From a checkpoint of a small mixture-of-experts model trained on Wikipedia: 14 layers, a shared expert of 64 neurons.
Below are experts of layer 9 (counted from 0) of a mixture-of-experts language model. Rows are named router (the router's row for the expert) and show model dimensions 0-127. Each number is 128 + 32 x the weight over its row's rms, rounded and kept within 0 to 255. Numbers have three digits each.
After each expert's rows: a language model's description of what the expert responds to; "mostly gets" lists some tokens that are sent to it at least half of the time. This comes from a sample of Wikipedia text that the model never trained on.

# expert 57
router:122082119138199130130161115176136090165151149169161115117085103127183136080083136072134155106109151136157162152140171121144134126127140127101141128152138132052139125204161126204153140084195073123116117144102129177102122120140125170141127126169066089142125172115094173177121087121066205096145151117096147192104137108121136095095164119074091109100189126092121164182125098151133112161126
Description: Closing parentheses, brackets, braces and quotes ending parenthetical notes, citations or measurements, plus line breaks ending infobox entries.
mostly gets: ")", "]", "}", "),", "\"", "\","

# expert 37
router:188094079115161121135061099161071112178144144113132123123125115097144083078079175130149143149152122153169137109137149148140085190141184123113186176126194146133173129138099128123098090104117085105072103077083137132171181145151124114206139045189095138124128155164089136161183095084117137131195146103142165130097116110139142119113139138132116108131171141113176182136133128077104100156114
Description: Middle or ending syllables inside longer words, e.g. bip-art-isan, une-art-hed, ane-ury-sm, mansl-aughter, Leices-ter.
mostly gets: "art", "our", "ighth", "ater", "ient", "ister"

# expert 36
router:123129116185158155145151145152074143147150157180160134109115120090133091054098158127140154108147203128149209126162140111099101206101153121166143166118149113105201091123134115147109130137146094093131112105136187204088114150131103105172128108112080105158116158123110159172150112122084135119168178103086177143115176102152160116112091128089122139082164073117135126145176116146135179221114
Description: Nouns naming a work or group after the or a, in articles on media and organizations: film, album, series, band, company.
mostly gets: " film", " series", " album", " music", " company", " song"

# expert 51
router:133159101182140135087135069188128115127133140156169144105164124142157104089133167101163138086096161116108226081158137161110125138132125137132150154122119120070124082117105183152084148136135074101113141140056162126117119122101065129158099103113162089182116126164064148137131123102100112149107160103130224135105136138161139062091190097152097090134153118143076185147098090091135105184141
Description: Mostly of, plus by, with, for or including, right after a noun in phrases like duty of, company of, accused of, facades of.
mostly gets: " of", " called", " including", " among", " using", " by"

# expert 9
router:115083108148166147085118111162130115133121114142115171111156122123146121063133195105147146078141140133110173089121152170122122110109147151118150153115120104114127095115078164138090137145122057039132132159121129156137127113078100139142111107102151142169120164134065156175189096126142120152129143141077197176113133130166166041115200120151120110084134095127099148168097084134219105206165
Description: Prepositions such as by, with, of, for, between, after a past participle or noun in running prose: enclosed by, collection of, responsibility for.
mostly gets: " with", " by", " between", " using", " among", " against"

# expert 59
router:128105105101142127091089124096106090171144177159100102145161122137164128106099182141163150101095204140086126104130152106115104132129198109128134184155110082106119057152166121129133129101131131112134076109066136201114126140119059141162164087132121134110101125168133129145126118063109178075156163078130125171097161151137165084117105100105124098029120103121115150203155147086183162165138
Description: Capital letters and words beginning names and song or film titles, such as Let It, You-T-ube, Game-T-railers, Do, Love.
mostly gets: " Do", " Love", " You", " Dream", " Who", " Show"

# expert 23
router:145089088110142131083118144115100096186198134138134122145146086154136123137096124157218189139111153142162126113138145086130061176117146107137167152173127136129140134167095163146116104063149131113126075171125132132114159151123081178139147126087108047157101148153095149140145106113103164094142138098100171109110125121122145076042167123139074103159145063095137180205146099125116134153195
Description: Single consonant letters inside words, especially c (reper-c-ussion, Ad-c-ock, Puc-c-inia), and stray byte pieces of non-Latin characters.
mostly gets: "c", " Inc", " Disc", " electric", "erc", " Jr"

# expert 42
router:140091111160123147092155072150061132174154105157132110135156136195146151073122170084139133103086140116104141121122207087120148118140161121147120127167141115104144110168171104116164087123109101097124143063109187144116121118098079160142128141125101099132114141167113149184147121131128211107175169163136124160119141168149106115025106090152065088070167120085065165111107122107117184162117
Description: Pieces right after a capital initial in foreign names, such as é in Féminin and Fécamp, plus stray byte tokens in cuneiform or emoji text.
mostly gets: "achelor", "ün", " Fe", "uture", " Bra", " Les"

# expert 15
router:159134111137131147146135112142140028126151117148125102164179097163175080129102179087121137154130157139152173121131111111143128142088148132131206164149156115074198094181127115133108099117153097105131140134135153169122135148126086148193182073133104090163078139137085110151144132111090192114189142083100177153038130095116127120122110139126072064117166098139118186131105123069133164151117
Description: First pieces of personal given names in sports rosters, results lists and credits, such as Aleks-andr, Ivan-o, John, Corn-elius.
mostly gets: " Set", " Alex", " Sir", " Abd", " Tom", " Mik"

# expert 25
router:120105085142131148134136097182111143183143097184132100130129107119149113099132123086105092121111133219140159086116160115091155113122144070144204101139157132117158071217129157171107123138150108120152119081108192136086144076104133109157131129120099056146087122179119095157160124112091172111189121091130153195104112148108139116052144107108115094142147084149088114154139093065160167117165
Description: Initial consonant pieces or first syllables of words and names, often after a capital, e.g. M-ap, s, p, Wh, Cap, Sm.
mostly gets: " s", " p", " Wh", " Nap", " Cap", " Sm"

# expert 22
router:140108074094203147120067092072109091125143104156131121169143139121183126114064122024126113141133122137117177135127115062094159190092129127157160129100158089092155116186175141148115106136131111152106117109149130171163122103092137120174136115132109115160080156090121109143137104071102179092154129069157154171091119158126112118074134117095052123147205111126064178138143131109111145127120
Description: Middle pieces of personal surnames and names, often after a capital initial, such as O-ve-jero, N-ade-au, O-le-wnick, Bro-de-ur.
mostly gets: "Can", "intend", " Nev", "orge", "udi", "ñ"

# expert 44
router:141099128162130147126105042136109116171162132168105122122136154191155106126104164123127119082140187182134151152142175098143100142091164081109131194131147097101146156220098163209162158071143092097101129127083115133108111143065138142141147124121133136119098158090148149120174126110110145069135160111073126148103116165149105139108169133124136037063156101097146122145115089118193102162171
Description: Pipe separators between table headers and cells, plus section markers ==, colons, semicolons and was/were in census sentences.
mostly gets: "=====", "|---|---|", " |", " Pld"

# expert 24
router:181115112171149170112131060131063094136126160139141166103138071085177157048051134133165164097182165156130105114138156137129120136122209147105113171103138145093145143125115073156136112071156073077096142137106168141066114121070110124150129131140082095122097142103078103166107122125110196119144154135116100175117122118151168050140118114154096130148188147081148118156129106135127131170141
Description: Final syllables of names and words, such as the ie in Sophie and medieval, plus ette, ine, ane and quotation marks.
mostly gets: "ie", " Henry", "ette", " Lee", "die", "rie"

# expert 43
router:102065101166184137085097057174149102170140149160130139128135152139142129124103140068119081094138128135220181149135138125112159166072122139136173142077207081119165140130105110160151121101107031127088106152107145136125133104139092147181145089118128090146068162119080141175141099094133149119181165115146145169086114115131159134098162117114071132125143135121111134176158078162135125190152
Description: Words opening a clause after a comma or period, e.g. of which, a slight, Despite, although, Following, chose.
mostly gets: " Despite", " considered", " although", " Each", " Although", " changed"

# expert 11
router:076094118177193122104115116152080093181160104161111106136122157090150154104087167063138108108151131149154179125132139083119135131115176125105178161122163079114152107155132143142140113115096100112110115123071178159084137124079130165137198103145124118189100153143100143154150030092074133115144178133103158166112170163123151078063129133111129078097152094104114119146128080114128133171209
Description: Conjunctions and symbols joining items, chiefly and between verbs or nouns, en dashes in year ranges (2010–11), slashes in N/A.
mostly gets: "–", " +", "/", " .", "×", " ×"

# expert 55
router:151135107116124108113113129114111106162154140162175109127146110167161089090075129128131114062113155159144132119177187135134099127097151105107117125124166124054134113173141144160165114068124130105095128084133180176123145115131057127163138117177134115143116139122083113128155079053056154074126139092056091171120120144095133118129111100063088105146154134132053147192147097125107143215188
Description: Apostrophes forming possessives, e.g. Society's, Women's, Queen's Park, plus name words like Film, Hall, School, Park.
mostly gets: "'", "’", " Film", " Hall", " Park", " my"

# expert 63
router:125107109151157145117126104130114090193154203145117142094102116156143106097129181104149141124129165144112133136179151104094047149067163133106122138152120127118189110170132118143108124112134121121129078154100164183102101113131100156166139085085122113170103145136128134170131122111063203036149158082123167150109148086156112130109099142130150155075114038118144111216118069155153150181124
Description: Markdown table rows and dividers, section headings (==), list dashes, and album, film or election words in discography and results tables.
mostly gets: "|---|---|---|---|", "|---|---|---|---|---|", "|---|---|---|---|---|---|", " album", " Preceded", "|---|---|---|"

# expert 10
router:118114078181141143114107085126068109175146134128137150109168100155134119097076132129150128087113176190139182135138153114136166199069140083126164143100162098113143132169110131146126100127147087107083114159114105147122147102074106155142178048157151134173110178153123148193124078120094172062121161086138130157108130130147126133122121097118111067112141092082135177182152082062204130163119
Description: Line-initial table pipes, list dashes and line breaks in tables, infoboxes and lists, plus sentence-opening The, In, From.
mostly gets: "|", "=", "    ", "   ", "In", "From"

# expert 1
router:186040071090149130082147029182110068154121128155144129178148160170152143090085138127121116135110122115098118112134140129134132132093133109112121163091120020095103063142124132136155131106142137135149114115108172200101102119135104097166169103147069065148161125075133136170183126110131142115111172130110187129099109121104131113112114101140111061129150137076120172148157125096156167154131
Description: Word-final -ing and -es/-ed suffixes and the modals would, could, may, can, plus to, e.g. Spring, Hunting, would be.
mostly gets: " would", " could", " may", " To", " can", "ling"

# expert 45
router:134082050117116108049141098090158112145136158158116177098161109204111151084086148072107086099166141168138163104137130143136111142084166133150152144159139102088116140115090110150113175046101100083107107153106166153159130167091139150168141099083072127155117164187095083157165064156108139137131141126125099123135135099110112104132178108173117094128159141120123103168156127102163184206167
Description: Quantifiers and comparatives like other, more, most, some, such, plus adjective and adverb endings like -able, -y, -ly, -ically.
mostly gets: " other", " more", " most", " some", " such", " well"

# expert 34
router:102081141130163141127101072102129121222190108170106152143154089115156164131098102107137106095098160181199135074159153076147143124128148112111160138175131111121174069137128165202140143150134098112137127119137137161098175115047133117169142103079133118188152139137118146150139100148149172115221161089122157115073149161139145103096191127136147137114142127122098140166162112114183175121175
Description: Initial consonant-cluster pieces of ordinary words after a, the, was or to, such as cl-oser, fl-uent, b, sl.
mostly gets: " b", " fl", " cl", " r", " dr", " sl"

# expert 33
router:155123108128180181102067118109103108191167122175074109180107162162176111130042134134140121115135154144181141140165119072132130128044144111150185173111093082095154091160159166134096147042153111099135136156079119179078116076086101150158135096117141089110074127124096143170203057115125135142101137106122162129111157182145148125106172105131108122118128131142117147134134105121156133145149
Description: First pieces of verbs after to, could or would, such as con-vert, con-quer, sec-ure, kick, turn, plus and or but joining clauses.
mostly gets: " con", " but", " inter", " belie", " create", " provide"

# expert 5
router:176122100139139215134115078126093124215165195118115166136135126147159170105126147131152138131108179147196113160122215104143050166111171092111136117142101132138143112153105131129116116116129113069116101187097114124117148147121078138115133135076141109157084115153122157132139101098136196122156161144084223137098133148130134113097168132138127112094136077111151138213190140091131110128164
Description: Inner word pieces of long Latinate words after a prefix, such as disc-onn-ected, app-rop-riate, ch-anc-ellor, enc-omp-asses.
mostly gets: "ract", "duc", "rict", "unte", "ript", "epend"

# expert 4
router:168116138150177151130062029165124130155183167159072087144100141094159108107125076103155118103141171189115145121155140088145124147103161120170146101167152118101224090128132138160134161144134129069097111121168128137103146141123102148174163091112100094127099119173094161168163084151094130146174159082073136112117115126090152122078168081096103122108140112127104174161158151125180171184131
Description: First pieces of common nouns and verbs after articles or was, such as rest of, part, end, dis, exp, died, born.
mostly gets: " part", " dis", " end", " died", " exp", " expl"

# expert 47
router:115110098110152200139063095151094147142135114159068127180069137076164121101089190098152086083126160154122157127135171104157189119103188101117135126102164147098107131141133096136111099098153063079118071110119159172134113142086079121148132139178154134136123134119048141156178117107123154133141152145114143131118117122126166083098140131089134081126138139132105123158170109127147196250121
Description: Verb particles after motion or action verbs, such as falls off, faded out, sends out, plus common nouns like reign, post, call.
mostly gets: " out", " back", " down", " off", " view", " up"

# expert 56
router:063049156174136148068124087170124087131146171115158193168159160118140129095131190126119160150132133155121197122100129130136134139083113083095139106107105126103130096130093152153147113115099106142105156104117140134122207138096029169135117080132157103136120151129100176140115131117120119103206186108095076134139192121080117107133142076129090120162110111064119114187098147126130072164106
Description: The word the and other determiners starting noun phrases after prepositions or sentence start, such as "of the same", "his", "The".
mostly gets: " the", "The", " The", " their", " its", " this"

# expert 61
router:107094072125173158107156099151111100168184126131091122145163122119155126111046159105170091109116182149132173136163134109089127155077139086109216178176154059084173106209126116138110112106139091123097165158103157161078112172071112141153191104091144102134091157128123159192134125113074175093149161119097142170102124127144110120096124126135138120078122063118112141145112118109131142139173
Description: Pipe separators and country or position codes in sports and chart tables, e.g. MF, DF, GER, ESP, UKR, IRMA.
mostly gets: " MF", " DF", " FW", " ENG", " ITA", " AUS"

# expert 14
router:102104126091202156129083145137105078131188176153146140123139145140154100080126153148167128104126156185123134101137136109115074123126158122123121155120179118092161158159123126162103119118102120109095134134102197169106187129104142139126137100083125111142082160179100104112129106091103190117118161079062128140075156141105141134089133128071073071144146110047056128128157081106220163148169
Description: Word pieces spelling ch and similar clusters inside or starting words, such as por-ch, ben-ch-marks, Ch-ordata, Bus-ch, Ch-ilean.
mostly gets: " Ch", "ch", " ch", "Ch", " Sch", "och"

# expert 35
router:169075093098175114123084094105086111186162145111155140134108185145138093083133150111123112108145174141162122139153203120135088141152127097116142140152196121142169126125160123125123079118108081123097112137102176152137154121156108139168134109078161057197118151152143147109193120086111158090147194141166157131124165149131134139042091179125056089129165110080125188126133105103172102144172
Description: The piece right after a word's first letter or two, often lowercase p, l, t, such as l-ux-ury, p-et-rol, t-ach-inid, htt-ps.
mostly gets: "ateg", "ept", "uter", "pt", "obile", "loy"

# expert 27
router:078039096125163115116104086129127087125185121136094117118174141142187100115112123074174107121160155158117155087167165105159141099106144120085161128110118132144192151154107108143106161126131052036076131097125164180095146091122116151144155102159144101153132206131139150161143071102135114073132137144129155140110101075108110099096191151140110089111169148095089160182127065141119123108157
Description: Commas, units and words after numbers in census and geography text, such as households, sq mi, %, pm, children under.
mostly gets: "%", " ±%", " °", " pm", " miles", " households"

# expert 13
router:130120095098151139076128105146105132136206130142059143118184159122151092085122138077170099109175150173101146097160144127115121133063170073086154124152135127093166163148174127173129152094131082049081140133147137163095160102085140198151163114155111125165129201112112138206120079079128134044138157129127136156129114101128109079088179153112150102112168126120116151157122106123144128103168
Description: Later digits within multi-digit numbers in census, elevation and coordinate data, plus %, million, households, males, e.g. 1,305.
mostly gets: "%", " households", " %", " million", " males", " billion"

# expert 29
router:129118132179116122102128118154114099130144137119107140113137107119171142077094109151217143055175126139110179104130130137126134159103168114130140144095128106126204156144104094148121128064195117133115115067168132117101130159090132196165140113092102136122099169207106172157128133134118172095149146143078174122094131099164135072096155074153124142159142123054098201148136141048164155149172
Description: Short pieces ending or completing words, often in foreign names and proper nouns, such as Hiber-n-ian, doesn'-t, Islam-ist, learn-s.
mostly gets: "mad", "mat", "abad", "bass", "t", "imum"

# expert 12
router:148114079148142179078113097145091100175185138168104127175128171145194104090089162098171130118134165171155157154143167119136132167086170081109177182127162088097150108169133141168126123095143085110097122125115152165109132134105104177211157099123080122156081174128117133160136101101096183109190165103105171174095148119136104096068135090094075084110135116114109140154153086113155151165156
Description: Digits inside coordinates, decimals and year ranges, line breaks between list items, and medal words like silver and bronze.
mostly gets: "½", " bass", " drums", " ?", " five", " Bishop"

# expert 39
router:108089106111144151092137100157121106142147142177099139147181135130162124060118127101151107114141173142160181111158162138099129149098218075124191180150165072085129109184138130152152129112135111096108152131123145163116132147107123188162176091123113111154095176150096144171165069063091175077182185135084146180093160122112111100075140118066106114111170093114085149148127131120157165141155
Description: Pipe separators and units between numbers in statistics tables, such as league standings, scorelines, cm, km, minutes and goals.
mostly gets: " ±", " minutes", " injury", " cm"

# expert 62
router:109100116172141132100144046124115037186170125131106125165168114128133142110108130121141151072149198176157155098143174133138149124109121124094131126164115153057135130171092162152133152098115092124100114103147155154079149081063072149161143112113126155131114138166119138165140052094119156098163169142093120211077174128134141110062097081128113108135116113125130109211112144115135147188120
Description: Possessive pronouns before achievements in sports and music bios, such as "his 30th win", "their first success", plus blank table spaces.
mostly gets: " his", " their", " her", " His", " its", " Their"

# expert 0
router:126074100151194169140110150138141109161153115131133132189172131121220130086118162086176092150128164129127188154164158089126125136099127129154137126136163135125182138186176159117156094147157126119119129082103095119081153120131137126172126125109109138134059146124115129107128115079109133080158163116142183126036126161124075164091161136117070074131186134118071171150115090067087106186146
Description: Word-piece consonants and syllables inside Slavic, Spanish, Italian and Portuguese proper names, such as Osvaldo, Giovanni, Alvarado, Kędzierzyn.
mostly gets: "v", "aj", "ov", "av", "ñ", " Ram"

# expert 6
router:146091115142130138116117041127117133151169127166111091149167146132155123096104146064125112117167200152097149134139132116109131154095172099120179229162172081129178110179105109198076119073129080127148114137093132155148129179073129142146193119105119119160089181141098139196196105137099150104168130119077145172103119153153141117087145129099088090115138121081110113170130101126138121162149
Description: Pipe separators in tables, mostly just before totals, vote counts or track times, plus table headers like Number, Goals, ISBN.
mostly gets: " —;", " number", " |", "½", " Number"

# expert 28
router:090082121133141163107140130139110091133158123107130171145185156173164136108144101071150115112124198174116199101147149101128125138099150139122188165089151047067117112186178137162083110119130091143066155083144118170123150178110108171171124088095147118136074138106124094154140123068127129084123166175129137131068182094116153164100139109133114129085185120143116166152148124067146145156192
Description: Pieces of South Asian and other non-European names, places and languages, such as Tel-ug-u, Raj-an, Bh, Kh, Pakistan, India.
mostly gets: " Az", " Bh", " Pakistan", " Mah", " India", " Kh"

# expert 19
router:111102055101139114087130123133106048147164153184110110175155118141220105099072171114165108113110143152136174116143167101121153168092160122104200133116160083098139081172117077193137131069134105089101150122123147156065128111133059128196166083094129105150091178152133134179102112131088157128145153099108143171097132101110137148098126103111085104097164095103121174122122108096139120154139
Description: Byte pieces of Chinese, Devanagari, Thai, Cyrillic names, plus -escu in Romanian surnames and name-list separators, e.g. Niculescu, 東方.
mostly gets: "ร", "น", " Spacewatch"

# expert 8
router:168151076101227130131057065146140106141152102182091150132144172133160118102092121138146114149109173132158160091121143134128137119086164077132140132141104079121127106142108151127167156128122093116117053145096157175093146155102093175123142135114114123204136122124071162230119109158087128114176142127043147133075143150119152099116155093153140110111126129140164131173124139067165150186138
Description: Function words after a subject or auxiliary, mainly as, was, is, be, been, became, such as "not as strong", "have been added".
mostly gets: " been", " became", " become", " being", " as", " create"

# expert 53
router:121072065105134154121092114129068046154145159137146132135104158160129156128114108085119159142107149140110120133200167076121137172130154087076130151175138126113158115139117142170201130110161087129062097153135136129075186175149102171137138111117142132200120113138107104178135112132108164114159144120130211150141158079145114105122142132100144065095131087084103150139099035079179137135113
Description: Field names starting infobox lines after a dash or bullet, such as Coordinates, Genus, Tracks, Displacement, Time zone, Density.
mostly gets: " JPL", " Coordinates", " Genus", " Website", " Species", " Binomial"

# expert 17
router:134049140166133164036099105107076087131156110182147170114120168112147073118140136117161142145098142116167117103189125124103101124064169055113134149139167090046133127169148144156117135127154117125149094139083134127134132127118113174158203090120133126184094170113090127201183079124125196094164129155104110145070154094142127073125181130127107126108131116097108151150110134125134161161138
Description: Line breaks ending table header rows and list lines in sports, election and infobox tables, plus header words like Total, Score.
mostly gets: "|---|---|---|---", "\n", "    "

# expert 52
router:130091105140136115110154068163108075134152146160120121139106128115217105079104132111164123137128155127148144155160173095146105169092229118087136178075144115083133080142151075174105111115105087099085126133150177198070173165095126166164150106116102115130094146154123108155130069104107157092139138080158180155084116081112104111089145091083072087136152105098097168127119140079125113132130
Description: Final pieces of plurals and proper names, such as -ers, -ions, -ens, plus nouns like Animalia, Committee, Regiment, Press.
mostly gets: " Animalia", " Spacewatch", " Press", " Representatives", " Committee", " Battalion"

# expert 18
router:113096068165154144124113073115114116153150133191154116128151153104154135114083152069156146108119170163159147159154170126105148163112173118111158165117121081099158149172122143149107107067141035077082130137100148210097133145104101179196147094104097099191102154139133115183103123119111196118158145106114141190116161110135124122086123113106089066067140102134115161164165096120135149164165
Description: First names and subject words opening a sentence or table cell, such as Robert, Michael, he, and Following in station tables.
mostly gets: " Robert", " Chris", " Steve", " Michael", " Jean", " Mike"

# expert 40
router:140114124106141162142153125147113120130139197152066187143168112119134089080064184144168118140123127154132159118110127120152101166118217099114164145115111110094111130134158153125070142081156106109090118146079117123117163159075137151139130131123090180168084185166130176155169081091094179117114154134143158121081169101156155095076188151144142126105131098114041141181163110091191151143163
Description: Middle and ending pieces inside long words, especially -ic, -it, -ig, as in subt-it-les, fat-ig-ue, prest-ig-e, and in Latin species names.
mostly gets: "igenous", "it", "otic", "ic", "ror", "etic"

# expert 20
router:098077133087152132095115117127103090171161157136106129103137094105148109101061153075146108124116168161115110134161163151141142185116200060060130183161122152125144132156116148172098154105099086067130137133069141113099168120091139123150139125077136100173067197140109071113201085134119190102179161090115129119100124088093101110114153123126112089122172050126090122146154148135154142150146
Description: Word-start consonant clusters like pl, cl, cr, fl, l, r, especially pl in plane, plot, plated and accomplished.
mostly gets: " pl", "pl", " Pl", "Pl", " cr", " ball"

# expert 3
router:150062089155180176056147106166097130172122143167149166139138183118148163082052136135156133132141177117147135131115125151135137129121166069152166169093116087150163104210079191118135172127073118103142097109155117183155109174082078133130133135128076136196162096092149105149131091073140151123133132104147125164106135127129141091078197097116125130116104094100112151161162115117151178134171
Description: Single-letter or short word pieces, mostly vowels like a, e, o, inside words or names, as in there-a-fter, sl-a-very, Sha-a-nnmin.
mostly gets: " Sa", " Ka", "a", " Ma", " Ja", "hing"

# expert 16
router:113090109159161113113107115155054107141151169138147092157119148181198164103111147108139114087161210174161207113136182134125078119114170096092193139097167050094164116213095123171143126128107086129133153110119131193132112144132109163184187116133136106173088168161151122163099103084091167117134136090077151119112144122110136126101118101099113108111145091147129125127130144072145119163140
Description: Separators inside tables and lists, such as slashes, colons, semicolons, pipes and and, often beside Indian, Slavic or Thai names.
mostly gets: " /", "ा", "ร", "ว", "ski", "त"

# expert 54
router:118064099118184138118109144172089123131155135148084120143098134139180132096101164094123074147107125156159156126141132110131085136116145064125174144100150075169124126135168129164116131053104065066120082104082167194136148162149127116204157109090130115117119138117111169149177047153125144070131127100098120116111120100150121087134158099087124069063173109143152147166164128155211148143147
Description: Direction words and parts of place descriptions, such as north, south, northeast, West, line, list, part.
mostly gets: " North", " West", " East", " line", " north", " south"

# expert 60
router:109138084143139134152135086104131116194219167125111139116135147114187079104105128125161123120133154134143155113171157129115117158099122103109139126089159108121156137144168109180123126118109128123091117148073124129110140102124011165189169115128080082146110128110070109171147103130075145083166150145099174172129160132146127100112103047139097123069161110072124148215111095081113122180147
Description: The digit 2 opening numbers, mostly years like 2009 and 2024 in year ranges and dates, plus month names and COVID.
mostly gets: "2", "present", " COVID", " gradu"

# expert 26
router:158122042130121138086119105110090126188178139206147163109135130108145127130117157072153104106134160145093141097143153062141120148089144071161125149162126115087142088134167103145109110087116130077114058117070143171103127115103116131167151110147108104151131163124133087176143110037078157070124219122136176152113181147139150083049142131103123126111161100103132154149130125136123113183145
Description: Digits inside ISBNs and years in references and tables, such as the 7 in ISBN 978, 1973, 1990; also TV, BS, DVD.
mostly gets: "TV", "BS", "BC", "MA", " TV", " documentary"

# expert 21
router:115126105141112165123135074144092053158148159123137167100138117151161182114140155124153178053148203156132130129211183118130151112124144076114130133146103122084092091157124117151141156125114054070084078099132115114103136159115070168131154117159146081108049139159111131150173072127136138121163180153108153133139155162117140059089169105133110103106183092073094148114134116141157098161155
Description: Colons after field labels in infobox-style lists (Sex:, Frequency:, Accession:), plus of, and, for and Des/Res-type word pieces in formal prose.
mostly gets: " Des", " des", " Res", "):", " fe", " provides"

# expert 41
router:125126141184191112111109081136077062147204125150113121093120096128144140108124169110160115140116143151157199133186127129145098130084159118112173179157186088108138063152116126147133105092130059106093141135088142159145169104075140172122196125158138161123112129111085114116149074049091119126127160118110127158107157140080149105111123093113140114101158077102133133173114029108110171134164
Description: Opening parentheses, quotes and slashes after a word or number, such as Vulnerable (IUCN, (born, "At Ground Level", 8.3/10.
mostly gets: " (", "(", " [", "/", "[", " (\""

# expert 32
router:141086096108133167110124084125110114156187115146095121141171134091180112105082134089174109100153168143136162109174161123104140139137189064133165174133132095104135135164140117164112121115135090082092143107107175189096148168092077163160200082128122103166085154171090139184155086128084181113150185083094139145106142107090127114057145112101099076115170100093080149149153115090151143160159
Description: Table separators and blank cells plus month names in date ranges, such as 3 August 1992, and to/years in age statistics.
mostly gets: " March", " April", " January", " July", " September", " February"